Weights of a small mixture-of-experts language model, trained from scratch on English Wikipedia: 13 layers, 8 picks a token.
Below are experts of layer 3 (counted from 0) of a mixture-of-experts language model. Rows are named router (the router's row for the expert), gate (a neuron's input weights, with its number), up (a neuron's input weights, with its number), down (a neuron's output weights, with its number) and show model dimensions 0-255. Each number is 128 + 32 x the weight over its row's rms, rounded and kept within 0 to 255. Numbers have three digits each.
Before each expert's rows: "mostly gets" lists some tokens that are sent to it at least half of the time; "comes before" lists some tokens at least twice as common just after its tokens as in all text. This comes from a sample of Wikipedia text that the model never trained on. Tokens count by the router's weight.

# expert 4
mostly gets: " has", " During", "]", " changed", " There", "After"
comes before: "0", "9", "1", "8", " The", "7"
router:149132171114108137172043131120109096179188099137140084094130116131097116105094078149139146108168096149191171118128110125136128169086086085103167100153124125146081106149150119109147107162107088184156123165150178081114139083147085116158100171115138177118082126122120117138138168173060104140133137086151085143088198175121122167114124135151110194088135080156163107119112149181170117129100180143140108082155121142103153082135141154124105063129160131109136102108116164115091118176155145092116087116124160138103071128165169099178217184165143104109125146128156217117128134112071097058122123133100114103127175173146091183147085118098078113103184162118158067064061133158149099115165123070088134137149100130115122074122170110107116130084124096176082074119151137068119145140117129
gate0:153109126136099130216117101126139179116097113101119167168149050113132197152128100162116116182151135130158088121172133114199076081122054135145157172136127114099106155123129128117128120085115151109092138122123176115199103185091094159115140156134183163152124122084101151149101216065134065116129147137171173098109098099103125155127205092136130106134168133138171114136149172057192103112123137087102137145150117114120128104083042107144046110115051172101177140121103140180113130127095141145125136117182095157194055163105124075150090134156122176106135104116102104155123101088182148187097156160180116125114196097109097095092137145142150107136074149147140089157114147076091164134106145124122086160161136112152126116075106127153110111119157116175133158133121118125078155106144134
up0:136077111151144166136081108098171104102083105140182166105118151069175118098080186172141136148189123118154151140120102150165102118078061080208086163127085078119148153132077121115162126132145172098160148131109112166150096097086130140137131127110148169129165120145127169126173132101162164158090116098112086124163143073119146131131160105180110104117115142112140144113141132084137131116141146114117098213150106140142156053146131118118088150148126046086061165084116080111149167071171118124146205108131208156134140088186144084155099102119108136098129123068130135114131074187129113150180127118195169125127141151184082078073112148212114123126139156127105163134125103065093164141121146132087109130148174079158119150165137171105200086105119120132145085111117123101134075173143148
down0:127162136125151151121195107172075149170111143094187108117168100119092106197150138101109105120194097066168066129112090138160125134124179121055175179137192094119110075091149112158128170182112121164126101072181126177174103119149141130098072114122148150071122074115132128091109096124149103155120134149119164131147153145095100106097138149109099133148126127169098132139173104118180101121081104156058149118148149132102127171103111166135088159161108111148067158185187138170147146100033083117097101087177133161125083174146154107083141186106130126127121134137119126148079170082140163127152107176150156066145096096119100151133160103135162116101169145117163106221091143107158146176141112081170188117138146122126068151082110138088144143163148149159134093122098135109149198103091133

# expert 10
mostly gets: " the", "\n", " The", " pm", " Won", ".\""
comes before: "|", "\n", "-", "==", "The", "==="
router:092133164148078151106128145104135117143232134112200132120154060112072189138081081129128169093175093110119165118157110154127130136090116090102088139145185168175094155179156082109190145155141157105157148121157142160170080155125094166144086085063124119124059094099137157134097156140145097098109136112129079124119178109165168084140133075187111135086103097132150100107089192162120119130142109119136135108138150153145116151169109182103130098091167118128127119142135154120146142160100154136112137177159188129091090137139125148182179168131056168101158097143096142099195112171145107082089116146091103118141126138106040109112156164120153092092098158155177093134081127177143089126140158166126196094123163149110154125120142079138143146117091145119134091170152072173057105160089183
gate0:158130125137160123126074115114138130177157139149127120143179118133116127132121124118122123084150161125115151085224091056182119135126109157114125170115178141179130122163180184132141155114134186163103203100138190173148124099177170090093151154188079123094151161121131153159137139159166127026159132118130125116148155080151119137147132105139105148157138119152119117092085184143152123072113124131149111097105152102134137170085139197154129183116187149188104115074119175161104156162088110112128148146096135058137166115154149135212124138158114161147073149189112120111180096163049117120094085112105076118092134152100164178133133120109066124176064152181174186065129165150171098120145136138171132124104138069110140168122171172120101157080117135106104152101083134162104124140112142
up0:098114122117084139141172139132171117124121122095106149087110101095123139103133165147113139194128112103110118177113126189091127093151138139111132055190069122110095149097113100153077108150079163099124084166130113050140134141086106157161107132079095150166106092150092101052109109084094152182124096113139167133094106166124131133097102122134171125093118102083140135133189090069136078132091199108073130159131086107104116137132094102133092069114090110072170130138146079081121135103197158119113060106110148184116117158060098113102115119104130044100160122095137150138095154106182180124163162157176132146109131041196127079108121146116136127108156117127127094171153103088111139179120140126098131134095115175203114076160142115120136132181174076203154103126161101114141171115118085
down0:236120104114142079146172128110179109119098158141128160079178121142201094110114147103220112165152122112113085120116169126100135176099084170142181131082143173147113107181185164134158112075121119138158153116099140131128113120147151111165186137090134133118125174151135137138118091143129150097173109121154142128127128151195125163142137117132064097131072160136163146116120135113101098114110134142110168128135134126142104182096176125138119110104095174106143110106119077168141120159094136108142116145168133140129178077143097127113106095001150132073066116133117053087124170172130092151129101085119133109113059120198210147071198144091142190164111168134151071157164131138065117127090123102121177113119123095204149159143173091097152100134133118139103103123147105129173168150130147

# expert 9
mostly gets: " him", " left", " married", " died", " Succeeded", "After"
comes before: " to", " the", " by", " in", " a", " that"
router:128146129151075145118086131092146154176146106110157091106116087156129135195112103134105098087155099189189116150186158126119167156116100078099105193114113059120118122149205144112162104155125102168172130151155144097100145147133096152182142139090134182095098090122112071141141165180148138117156114079129051096152203128103115134083139137158094145094159160142191104137130187145134132100130162106118127115102098100159174161167090113130087134114200127090113095088112185152086115180171119066177098161160099118125070139090125122153164117164083112090153103069139164123147097103154124063073144090183048083108153103136124127126108091097069129114175173131138103088091135152138096143152144110119106085172108104120159144102133113122174163088095178162068091129141148184086122106110124
gate0:099219099172112132081124158159091191146125154130145055123136081134088112211136129204144108162139104140109143102093146147150139154149133093169170156151140136072170148184177100128121143127125122118168131122119164135104114133108053189183093122136141137087128085108136079091150118142144193158117095139161091103148170154112165132097181118097086155080133111125178119129131111119122073094108070137098166132160114092163114233109115124125089153161096122115087098145100118148109137125127067158170103179118094104175103112121149149103122132155103074127091153117120098095139088153115114051127147112125121137169051111085110124114156126075091124092155134161059187103123088075082085157146139136143155065131162098144173113145113073083142145097127168144063131077107114151109125082095094
up0:160130183125139148117148110213165119165125114154075133148109137100162125067173119111084137122127120107152117091181164167118126118133172149154099116173106130115108147078022154102148141105128139139094185125131086180119154144104110154111093132143179074155114163178136178157140075163139112119103163116136103118172142158135115143148104123097220198168135142094105191134065121151170146184216170161123118085133122194112163069103164143134168208086125129161176122146149125102118135161174187119130185162170153135124165192142115156127072198110148152082114104125141129144136097154148119123155141112138099093137177144171168124176099135163096144077129121118123116131125186066129158127114115105089167158066140088145122118157143171192119108164151165153101120147151083129079134115128102
down0:100115076150118152150132103028168081156158084153129137023187120124174172145141122119130122112151120114227126166115138125094089112161125122132125172134161101137140139138142104094068055133068133084126155108141113122091091065110130131154106107123195176096127162085169145104140164134164154111153126073145103141147150063117115149129156151093050149086142044115151118115129143114172171146168122120156175126124149090145115179123153177185138155186147098105162116122099173129112078148176181152120130128109131086171084120071090109136154076131102125137147139119093105128110108158072154110136155163085123155110126094112087153025099089108123096168092102140059145152139130113090116129134055088132127129108147105129117131102096090147129124101128160085155154077090167144135066102121128

# expert 0
mostly gets: " GER", " ", " Est", " you", " SC", " asked"
comes before: "1", "2", "3", "0", "4", "5"
router:120123154153092158147131167128136190193162098119204131135115081106084130192162062146151180077133106154184132133122139100170187134126108151154117069104187128185097103165175108116132067120075118063112108127100169126165149137178061124178067094158144140083101090117155147145199137120151124165154154084138116113148204119106122156150124089225071180088169135153102131145094204122137134139132138121163117116073109132122125133164139150149132098156149090065107138158126136159099138152118160097149097107112094104121098126124143104176163162129076121163100100083200201114159139168090091093093155097132168129169150166105102152156104097118052136106172192159100165113126109122146097115122111158104169128178089155127127112132130096107123116127120096179101095137116162093118112136100123
gate0:091136151118153163120137202120125153104138139169083172032140117116088105132177091150130171097128138101137116186119192156224117155177156132089145127133141152101103096162160110110134172164169085124116125113093181148125085074083136140111070145106151164107058147145155074101084107137130098106141149176097077141122119109124078181166083135171139172127134107072113080132122079154156112101190100190140088136173161181155097125130159224151117132132123111141180123106130130101127106080152140124107113130146147112141127158117112099127136153115079126096120138126148125174153138136202119105175137119165164080084137155112111160157094176119143084122073143049132095162160092132147101138103111196159108113159201105153130111094086114141069115133055055120090120095132133156124166105129143
up0:142165101148153086167104115138195100122147159110131129062104154152108096191048138121138127100127114089084115089092143082128152169171137138180129112120141166135099133116123125183115088100047110141079160135156145142154186121231142160137118148164155123100125120153135186160174054160140128167134139115181209164097137114118151093134174144054120125109141098116154155123126148150196101093113176068125159132128153114144138166086088110125117133105106144155093173117152145162140153158110156118105158191172104159111096107158153164153135156102148133131093129170093095157131120238141141129109126113122151178169067139179154146144123141132181102139069148172141096129080171135161124142128135163145148113109134161094092138089142143149133154108167225103069150132162118134146073206105156
down0:218168074151097112171166175153156197072137097144112089088125140122136150145129132152111129144185140182061117108160126135124111127090132142073080087071177102128161140142131085119138081143106079122157067139159139151110078149174132116127100134145119152101095108102105123151152090134057108053107082128123066177113095132125102183144137134070134146152134126194154100159067153143145139104143162127151091121122089140160130151158134088143114136132112082093094130077178088133100147139176170145074138128145140137110177090074114150157119076203156095076118143149168129140146152192126122129160124182113126157133015118102176139141143164138109115139144171131149150190110183117143143134125107139103112170113127113135108147198116115131106175128057167121089142163125186090164081084107090

# expert 112
mostly gets: " brought", " very", " around", " been", " am", " created"
comes before: "0", "\n", "9", " The", " It", " In"
router:152135140127151148173090167135068150193181126096168088109128096142134102124116094156108103097147079134179173164196095138158137150098124068082140135167137133179108121188145106075162130137126114161169125131171159041096163114147071110161097167100147127134079128124143121153132195157120118127096149069114064119121216142129111176126139131073114186078164125150158132127106191152163114101115176131085134033164103087090153123180119134139090081116150092099090103134138170139086113180119108083112102126139128135129065167128138100175187145144121108110145151102144183153166115156080113074065079145112079080116153137118091159125104123129081107102189186108164154118078114176151084135156122079090143139161121124120143060106179114121122156129126127160115130099119154095142118148085144
gate0:101101125225168071145119120106045116126181166099110168113145148112160129141133134091088069111136170118089136139148130142215065154055151134149182144194148173147119123105145162151183124182124165153173149150110110095167126166112118191150118111115100085156123071120164120139132091173117102107135105176080101126095146176150097116163134099140116152145128075111076128121124087103098097164115108149081074096091103159134179102128139133129188089077176155141115116139081132102149163103147091111148131081143129122147056088145115097150203207112144157119147110179206163149130147174146095129076132166170119128142152107111114141084091162132132093134092097076090100103125095170121140137159094160116146087122105119099122177119172136115198152145180137098155126133098086123097125105151066
up0:151137150107096135082135143144165095173126118153155123093129134105119171113093106220136098120093076151153074121103143079115115095186101143132085114070087139099132179116155125101048114093129161089123148089014123134101141155110154117119143153125169150085108124202212106179184139141106137146116122152148141079187095165126126084136123145127104133144040118106153156164112102096143093100119104109148128159165152078133157107155131099124124121155124130122142187172123105123112107113161168165070137163100175119135108159094076189134117128142130078105153125059141133117162127030041131070159140159109168150134107117166160087127082117162164123170172152133112110136149216112146099128136176172155077177144147124122168125107093161112148129112115169103092111121161148139131170180099144
down0:054104112138124095084159126095109160076121136132129136149110140125111118151136141149059109115072131166118127147107090183121111154099129184075134097204162121127159135157134107127143115111111148200166123153043109137139116154147140114134100133142111125127139121109108150128130130144118086137163080138074102174153206180128141169127175145165101147105052156076162099108175103127104157168149107103130139056083178117196170217149134155088131124162114089138153167140141143136175153102152168127081121112184176154149107115129111110083118192144209158112080120146152109144151142152096115159137158202090102105084112053136121201099115103105099174108157090136104172111119095111102183105085119094129125140130080121088112074110187104178060083108194104140123111094132116154120139099132151

# expert 89
mostly gets: " in", " at", " played", " club", " League", " near"
comes before: " the", " ", " a", " League", " his", " team"
router:154123138106151138174119171068090153163186152142152084158155090159106143160114057145132157151153077136210126148149147150142115101119117142103146148175116121166065095148177108137137112125106214134133137112159148079134129100133073132142131128135157203132093136157158127126154170124107099162180119089138085082103142182139120116150099057094060146100107151104154143088122120070141142154156113194170118081152094090057150143103182131122125114116121143097106152098079136170105189146079149075137115082127099100106098189137136072140117170154101125090093122154191192064130144146125140079127122137070095080166123155137076179176071143120108084130166167161098103173099133174160123123118147089105107153177146139111185133070155071124137112112074092161103105161146102141117168106119156
gate0:117147138128152145154105137077171226140160197108183131099083137119137090166158109149175112111169080107158203155203136116171084172153119170072115120146140109116157073128100139081081111173144191104120132089171119158102159136151086082096141121148117126189117139167121151116051127126154073143109116134110132111169147134144151146139135122155147143091135099120094113101085141161107122160160135170087074156116146133091143154141152113141126119109125139156148136125101145213131084121169119137160049122061102134121127159146134188137163210059081102154112090116117078143121125153090126129068138191116115135129126143113171129100122204146108083170082123189106114173142149081142130135058120121069137135151206188133092115128114149149129137095160104059106127124128171127160100144119074
up0:159114109140124141141100126169133122129122154104089131156141155142087185168106089182188150121156128116134137141106067095210177054170168125078126182132115189095139098122136123150079136135115117185118112135109129047205118112109106127123167142128150076129101134100147170095095122117135107137149172126125130092137064152184112137140105078142126103127142133143129143106152098112158158132153140135137118122172122123120130156140119129111153206136164103140179111099165184134167178122183117120128122106106189106189142123124143075132139115104166138067102116174148163156168051152108094116134097147150135174132126070119136148129127101111215164089089105120129144114123114135157069129097126076098016157106052068025116175141131156108147195083082107126131148163089115088143128163113153
down0:114149109096104121143151167184167104062137112117158150098168165179086076121092165129063147043106178104041129131138124175142160150091210132131134133114147160178174140163170172100138120130156117100149066139147094076147083146141113104129190107082131093116140072116176066113100116093072135126127165017154172181067077163112114126098098158109144081138159119149157122044163127083078165146089125113109163134111080163103152097138132161124127136154147127142145128117182130159140108129139094128113159113133107120147138057088142148138148118147168145141139176139159134177124114151077115118150144110089158123110158126136162084131141164150086150142150185115090095081173149115161182096174146158124190126168121174165117157147123151103151164093150103115131116118129156152155112178184086

# expert 123
mostly gets: " due", " und", "\\", " very", "|", " ("
comes before: "1", "2", "|", "-", "=", "born"
router:156132151135158153152079131109080108169186110134151077130129113117133159131113090167165126069145073143186186135192104136137136181061120064108172091143141141151109057140121127122150076142111118180144122137122169085118121084145069119134096142108175133146122116105145142163175175118129096146121161081167081146111174174138158192102111106094087145082162094174148083114097164155158094126116122113080126024174157104095140091176140139112085087113147115144099095130142158143094113198111119074108132120119147128118067139151147127171185162161108122104126128128143182110128115095072104077116102158112129087139153164100084175152110138091081089111140157117107097108073141210133078134153164084080194115189118123166123113118151083087116120088127099140073115135148173100121131196098140
gate0:120192117140100096113055132131147100190157159079177137140131143109083158140117151139121102146148163136159141154140096127121161133126103150156087117170114117192117136166152106137193094113167114109128152195134121086138128181132125178188080059105080162142107099130130123157118122112137113136123158100176100103097148141151129086135123092129105148120138124131157119128146152084105136065171168113073096123074126148107178123039095200166147119107150112126094165126135145113052182129133114114116166113168105106111090114168170135167177103143116111082145073160180171130112137137149103157145112148179138078113159100122079144143077110110129131128117163135105092050168096125213060120151131039079131142161124134146160133078148112125175093106156121215080045095128070113113173126170136
up0:134144113104085095165141205106123144127105143146140141142146068145125159176170094135102096133171096125060145149127121167111096102140187118041216081107133129137109122159137151164104117115090146111186141045138155149126138094155102118081106116113192167100157161156136167059062173072131187095150137141143115132086047074099176147103131147179166188135123142107123140150098123146098101132111129093146152046128167127126107119089172123104132109161134192113140062147122137058160074088131103108113085110124138123132137140165124138144113089134113114138075156098073134164142128123192157102164132116052099127136173142172137101122123165084107132113085114129104130149054098131083193092088098142136132071095181121128139166111151121152126125089162068146132164141098077098120151110147146
down0:114167180096131119209098089114116081135110128167136192151118157115082140164107086128163186181147172127162146118118142140131130094126164146143112121160178177173133111108140148146159154108147129092120107124156124100149164177143132148119124109206048129094202158092206101114097084122125098132156128134111091115122088077145156134107164159183134169195147135132151149035084152069112133113089109159127108135150093127137186108134099136115109136107121150176129124091144153085083088123081123090110217120097107156158116145167136143144164127113134039125117126190141184148101123154172103118146161169170116187154125140144147089188114056138141122157089167136131121115151135165149189172040156073113099145130127160113115148123113187082092124142111131140059127089089113172152159122145153

# expert 79
mostly gets: "==", " is", "===", " =", " are", " =="
comes before: "\n", "0", "-", " a", " not", "See"
router:128173131117134165173095164154125136216158092123117090122094124113136174122171079137157121127124130126168185084129098108127126121065134090065154175184129102160111118110152082140136073110136156172103173152163114114121143090194124087111145175088094119172125144163134126140147188153108094112130203048105074082138147167108119155108135097151074135069150146129173076131128117167174118142119180147095156091127103183158116133072129191129078123100153121175137133094179118154100178136128171079095114135168145115101054078190099085125137127097094185108124192136107112124138082120106093061132096162100121109178155118092109172120142164081077130100131140109121129109070103129123136104140091165159139155178148191101159103145167125082091082168145089148100115110175129159110114161089148
gate0:073115120048110093096145141139114134211125165189144193128147137158077136141161180051154128137126175102089155157117092168133167164148117172112123080140108170171157124165140169178049148071098152174077149163100096117153094106108125122080190126120111116133148095113086135111098150133100160172111155120179126152127140139108131144074119130149166109126141120050119080170132106132104136087129117111060128190135154126164153097168125172157124137120165090116121094125166114132114201104125099097108120179180090148123139068114123135135147068114128127148063158107094082157155139150150116066124120153129148151126170158186173139094096135139130149105094135168174120089105108147133106181210125163166166109041180096089116103138121109111104119171164186134129114131194088111094165124119138
up0:145126098144123143127103161108124112152150110167107105114137131144152135164149202113137123136102125097164146127123112084185144125100122075131173111148123115136144181147184135193111115106087189165142149126149110135123140101119110119096125139138081109146138150132091154114119151140160068176105195085142120152116139151081138177083181157133120087114101108092162040156104131107125144122115170092123138193165090121145132158157138164115088131075092109142135165086178093171099134150140099130113139175207107108167073063131102085138103094144129181141136163101099112138139167198130108065135149190056125115142179117161175118096109156192116151062138156119097111125106080113106116105157108124157143146153146160071164099048151114113098100145174162200172135086222126213176111163099177
down0:171156125066116045120162105099151134144130128181108107179150138106127109135121128112149121114130112211076082162175124122182105154191115079166055097197144133147134143067096163145121149066084134051116110148090104162172102093042119105127104079231115122092075157115168122126123169152155133149135111113150093114096113137130084146093132160107122159107122090120141198100115135104121111095096107131133111138078139150102094158087106110097139126140146141101137119100144152111174101152117174132182103137105135130146177075101205096125124102129165087093140156136124146165069112121146131177192158112199132143072165119036126131137154124126096125105181106105160131148131102070110139113146126129138162130159143140158146082095123101197184135103066139132168127089136131172127107141084073

# expert 11
mostly gets: " until", " Min", " work", " min", " students", " who"
comes before: "0", " |", "1", "8", "7", "6"
router:150138152156140146172060147096098119172176126089159057132134072183110127135096071175162134103149095133187158134204121144139132122101142101108177136168134117164075092156147094117172124129127098163148129124134146085111153087144089127135070158110178134121091118141136123138145202159123118135101142073163074152119193129160110163103142125115114173072176098156151084109129157162130105114129141113129113050139087117101140118176108148122095116100154104127114137147123159134104111181142095082098118157107134158128043130178158105184221162157119127090109175128145197109155149128114094050073095118108087073133154129150087168128130120139062060130171168090152125076116132188147103139213152078094174110177118134111129081101138099093078127102145099166093102131133141111112136144098163
gate0:122148122142156109186167136125084143128155149102133136117180097134093181164144101141147088148133172125176100151145121132143134135055166129128146121136104129155125086172170136092192108116123093152111173154059129110139149142136108178143126098082175150152147114096144170148128162138043154133103205124119099164139143173110241105114169143105128142108127173128113046129195150090112162118101138096100144103101145081151184072142095099171142057068125164124087087114142116079124172093109109109121110127148148100118091117195153042146129164130079105164105105148136093105129095133164133134083129102138199075111132135091083134156111100132125159141159151100082087113155173205158148139171154111131178113121114148104089137091118127170111177146097156136081133131070158177094182122194093
up0:178172082052141116140141215164123145129130100146124108142172102113143122169114129095090119089126137130152085088110117061121102124171161102076108135165131159140156128093142133151137088154175103168106097140114118142109083188084150135153126137133059090098183072099127159136125155086118123047155144095135144155118154100115116161220142072137199079054115155145100054129145215128150165194116137142180095103163125182092115091163145118096121088102141153060129106119149149133107175122114100099171119127171128082192129113115118100114119180048155131097125136188101168128136150137092107100099141171112134136133123143085162125069115140172122078168117132123110129196171119090151062141142164133125162122147165138110108132103140096077137134107147095094120186133140164098140134169174110
down0:149063159150120085105151123159153141118084095149127164143158106115202147128114069081114191110114090140052106141124101156159116082136100103144132172152098122139159150100210147080109154122115140096126129142148098164181098135127108159195095163141121111115096124130151130172157117164077103136077115130133124092177154090142170130090096122154080144102128084201152133151153185159199115116131109067141209123130098080121139143130138183134093118086052090108177118131132143115080085155190172110119165127160194134086171151086133166163129059144159091132124177110128133097116095071124152136109067155116101104088098079158093126166144140134136132165128117122179143144144159127140156107082121115158085045110105054157152109175139163124094114128099192107147136174119157144166112186118108

# expert 25
mostly gets: " of", " both", " using", " many", " these", " several"
comes before: " the", " a", "s", " his", " an", " be"
router:131116074146128119132098108075104126173148135164186074149147105098124135117123126116123134069195146105168086118208126084091162147071116157123082117181115112148093085208124075105144064114116124144149142143168181128136090192105084132120094123128175127158094124095180163068121128151115094148140180093153075133181194152121107180120139126145131121111093138153087151183129153108106135087125164092078151076140115123124168136191126176111178138118156132118099128142141139136125137114123143101084164172097139182122042149113131095172095125121096126118147123131141179173120076144090078068115101136058107115145173129142100093096125082167061117156186203132130106083133177124152136107135184083142108098140165143131194077104190106125122152086170143162134158171115113164149140104102117
gate0:155107111132122147123082098055150126172154153135113143128147117160081106127140169158201137120151115097157160141091080173156131137124108124162148145117110134138116144149148128144126107086158149079109198160101070114176089169142138159112129103212156162107090141071133109113120137109113120220113173079121126085177145197145140115141146080117086131100101066123140117187149111115099076098109196134167126136135142129146164147159153124155218129120158109066121167116194140187099181145165070087095133130176151154163109114119145179117084120098104104166095151128134125185116131178128105086118120069111070110163102144108121024066122128078103173129149147085111127121129131107186105134133195075140128126122157130135168159079179149066125138091119131140105091178150138109137159096078128
up0:164096120132118138117085153095107118112115148171101091112152185132114126101110158144195134067132106098137137113131138141082115117101123156102140145116092156121120151125070149174071070109119131162087164165117135151123151207118144108145157103181131110140072162053144156097134115147097094172094219096129114150173159180100096141192186137107129135118093088132165150159133125117128089100118179130150090098136117110112121168164149168093157125155147107098122089133210087163147137120128070077114139175103156200162113106098124163141098183085137142146133176165142097098122096186109139065115064103088071169188155137081127092086120104144064168127175138165127147133169158122203098151141169097170113147104122186123201103085155086143156179048127133114144162141136103123157131110111128
down0:136179127152127151122058121110115101147107114128092120164124128164184110158125115205097173116135151180165114142111199164084134147112088114133159077135119155127122131065109082179136159179133079149182150141114106129105142092137161116118121141099130193114096212156154118182091144175100114118104151118109080129108129041118152122134076111183195146120124177155114124166099174138173077104164152138118130125102109116103127205143136127138123138118084079100170139184114162120126138106076164174149093140129112125111115146156137050109119107129105159082150131148115149105104162167126126156176049107126160166135107125097125116070054196119158170152148104079124125110115128130080171110146187086146136133150128183089148094166097125070112116192146123130143102141130120137175111102101250

# expert 126
mostly gets: " States", " Party", " government", " Democratic", " Union", " Republic"
comes before: ",", ".", "s", " and", " States", "–"
router:150156175140137114124099154129131089162183086123115105082133127125122164127142062111166141143145094088187176123166064149121156075081186064168153117153186128187113115147108107138120078159095100106179140178146193086122184109177088115151078168100139177120144095146118157137105133125110133078123159134139112126119146116137133144103177132125131145104111126132167105132068169158077170126151145126103118090163078119135145070081187196135157141132120170123115114132169150103084122158108130084121121114163100102117056100137123045191161171169114161069144198109172225120124085149119077115114076148131111055110146124129150083114110157135105071086140151109135127109128150131151097120189138098135181091162097166167121118094157100083151139108147104132143061151130138105105146105055131
gate0:151155147138126138145119176140071138145157153127136133114134126145115148158173095128141162111134190093206134117133089202166197071087216129176169145134124125142105027165127162130140141144120124148147169124161182100102145134175110073115110143131172147163097145098183136087111144161113097097093206157127077126129198102120145142109111161137134176119173160141176120117118141146106154104079151108162107032155104134157149090168180187120136168088131136125138142107150118150095112137093101125130127112160106061134156104128142114168170147122100155167091153101139172092126080147133111087118148046117095091135110122111147072117119150162149102119140146120163089056137148104152076150146140126183170089135162195181143172126172104131154144155100143131134071191167117138142178067125187
up0:112170136110104138103078131081104044139106084101141164120138212139143074078103155207067160161132146207142151139104150154103114173143169096146131125097105124110101156061112128150145141147086169110139124114131126172148127134162134143147136091123044068148105106110169140152124175093093145128164087145180125138123130206150107087102120167083127115126160174091119173148160141148159169136126107124157167068124133130126100153149146054143079121138127076144102091106145121062131114099146111138080174179091105114127166131074203190099142076134107195144146090146126107156079106080184097143132197142113137163127174155127163159134145108089162183095145137158078129093142135107115110139120114114152144094107159135091119087178202169081124142088150146087171108092170111106106091113120130
down0:081104117151122172103150144140156137124169125191102125101125181173132158115163076113131073118111055134185085153110170122144128115158156155108132155089152127150179153124130098128084174167084101145118123146136163165179139084139107077102162128151120141110153085119084096063114151134185139102173108178146148073068126109137163105116105163139217135141115141122106147040080152128147174148134146094139127119118149162170157131087134167108107101157137118149182141150156137120146107155129101145184154089160141170122118097181226148086092122186227107102166125145105110130191122133054141081145158149170152143099168148103123160125063121145099080117153094151103146124140126121072131165092138135112128105096113129146090149132118094216131161162135174181107085153106167104160106160054133

# expert 6
mostly gets: " these", " These", " glass", " David", " Gl", " Od"
comes before: "2", "3", "4", "5", "6", ";"
router:170145151087124106123086134108111124143153156070144112138172093130070157149149044172105144103177119119129144144087173121140145143091152121118080107160126148181132145127169100128132147118055148104101122135155108091139142113139118106120122148107157155123181000109130089132183154109149182143093118114169082120094164134115114108124121075103117154073110142117166086125121142140125107072128106178097088130181153147065135149214129115138089096088122129121127185168110188144106160126136145111101127132104142129088100097140155110147166112104117161064090107220123123152155082189127067087105045162133169065127102122098115134095125106158115091134126255078132122131102147149153115125115130111155100147149134169169113112113196110182154131113138173155112120144143106148138131053177139
gate0:088156138084139112102182161109163078138113181098127121080108136130097130124183094067105175129087134115080149078140196152116191172193139154115143097066132118116171113149179176128153124136136168130127155211114134180109120117157149118200200098143121116091116104132152124120134129077173162090094103147148127148116075121114139161146103138062138037149170136079130127133118159085150151079106167150149148171158128178082101089153141125141151109172150126191153084099131111079104127129121137099143156110104151139163069105122106126079135161135146104165153126160133123028073079119147133120121112092139123133130154157194184146159138114136131075170137067135096090139215128181109141117113195119133154076134157141100160152143102081088149139129113162126079151094101142181116170133158102
up0:150133108112162054122064198124129127111157195167122091086146181105104167096085182136133193094121156130124105136114171128142119166147130145077075150086129188096167100131134134093158133169160159130058111156197120145122121044190131122152162119154058134150061129167161168128125088120164133079127141121112163122116114129156052096130103125106144099144131147140178122127102130130141135096112193144156132151152128125136110158121145222166087069161171136133125083059105117075129142122190170081158150119076134103115123175132136183109108129104161181066104123141193135097094125129089106129086132131132078125157149219127151140208154147092081109111085152145147147106196146163114159088096176140137132116178157167136139160126145087105121115121124099097127106117158149117137127103150114
down0:164201136137124162124191107104118137121135137092148067185174157175103077157050192135051089164160146143107169065132122139038114115086160176126147144157102113157191095137091148083102172110077144148092075081130113119154161146100104133084138130114175149125140172167180153176147132126140138142104103133103128190160135137143177055155186154184137119133099159155102179146146069079111128166148177117130079195103170143120151178169181119147129102126157136146142059111156165117104105168086123125106148134155149144100129097159095095151156149096106155129130117069164144119092146137101125157176127076121136113108125080131066141129136105106091141085073141091154157113168145122115123112113145103117168116147108182172122133130052151122102122130160095151036105144114139122118100146153165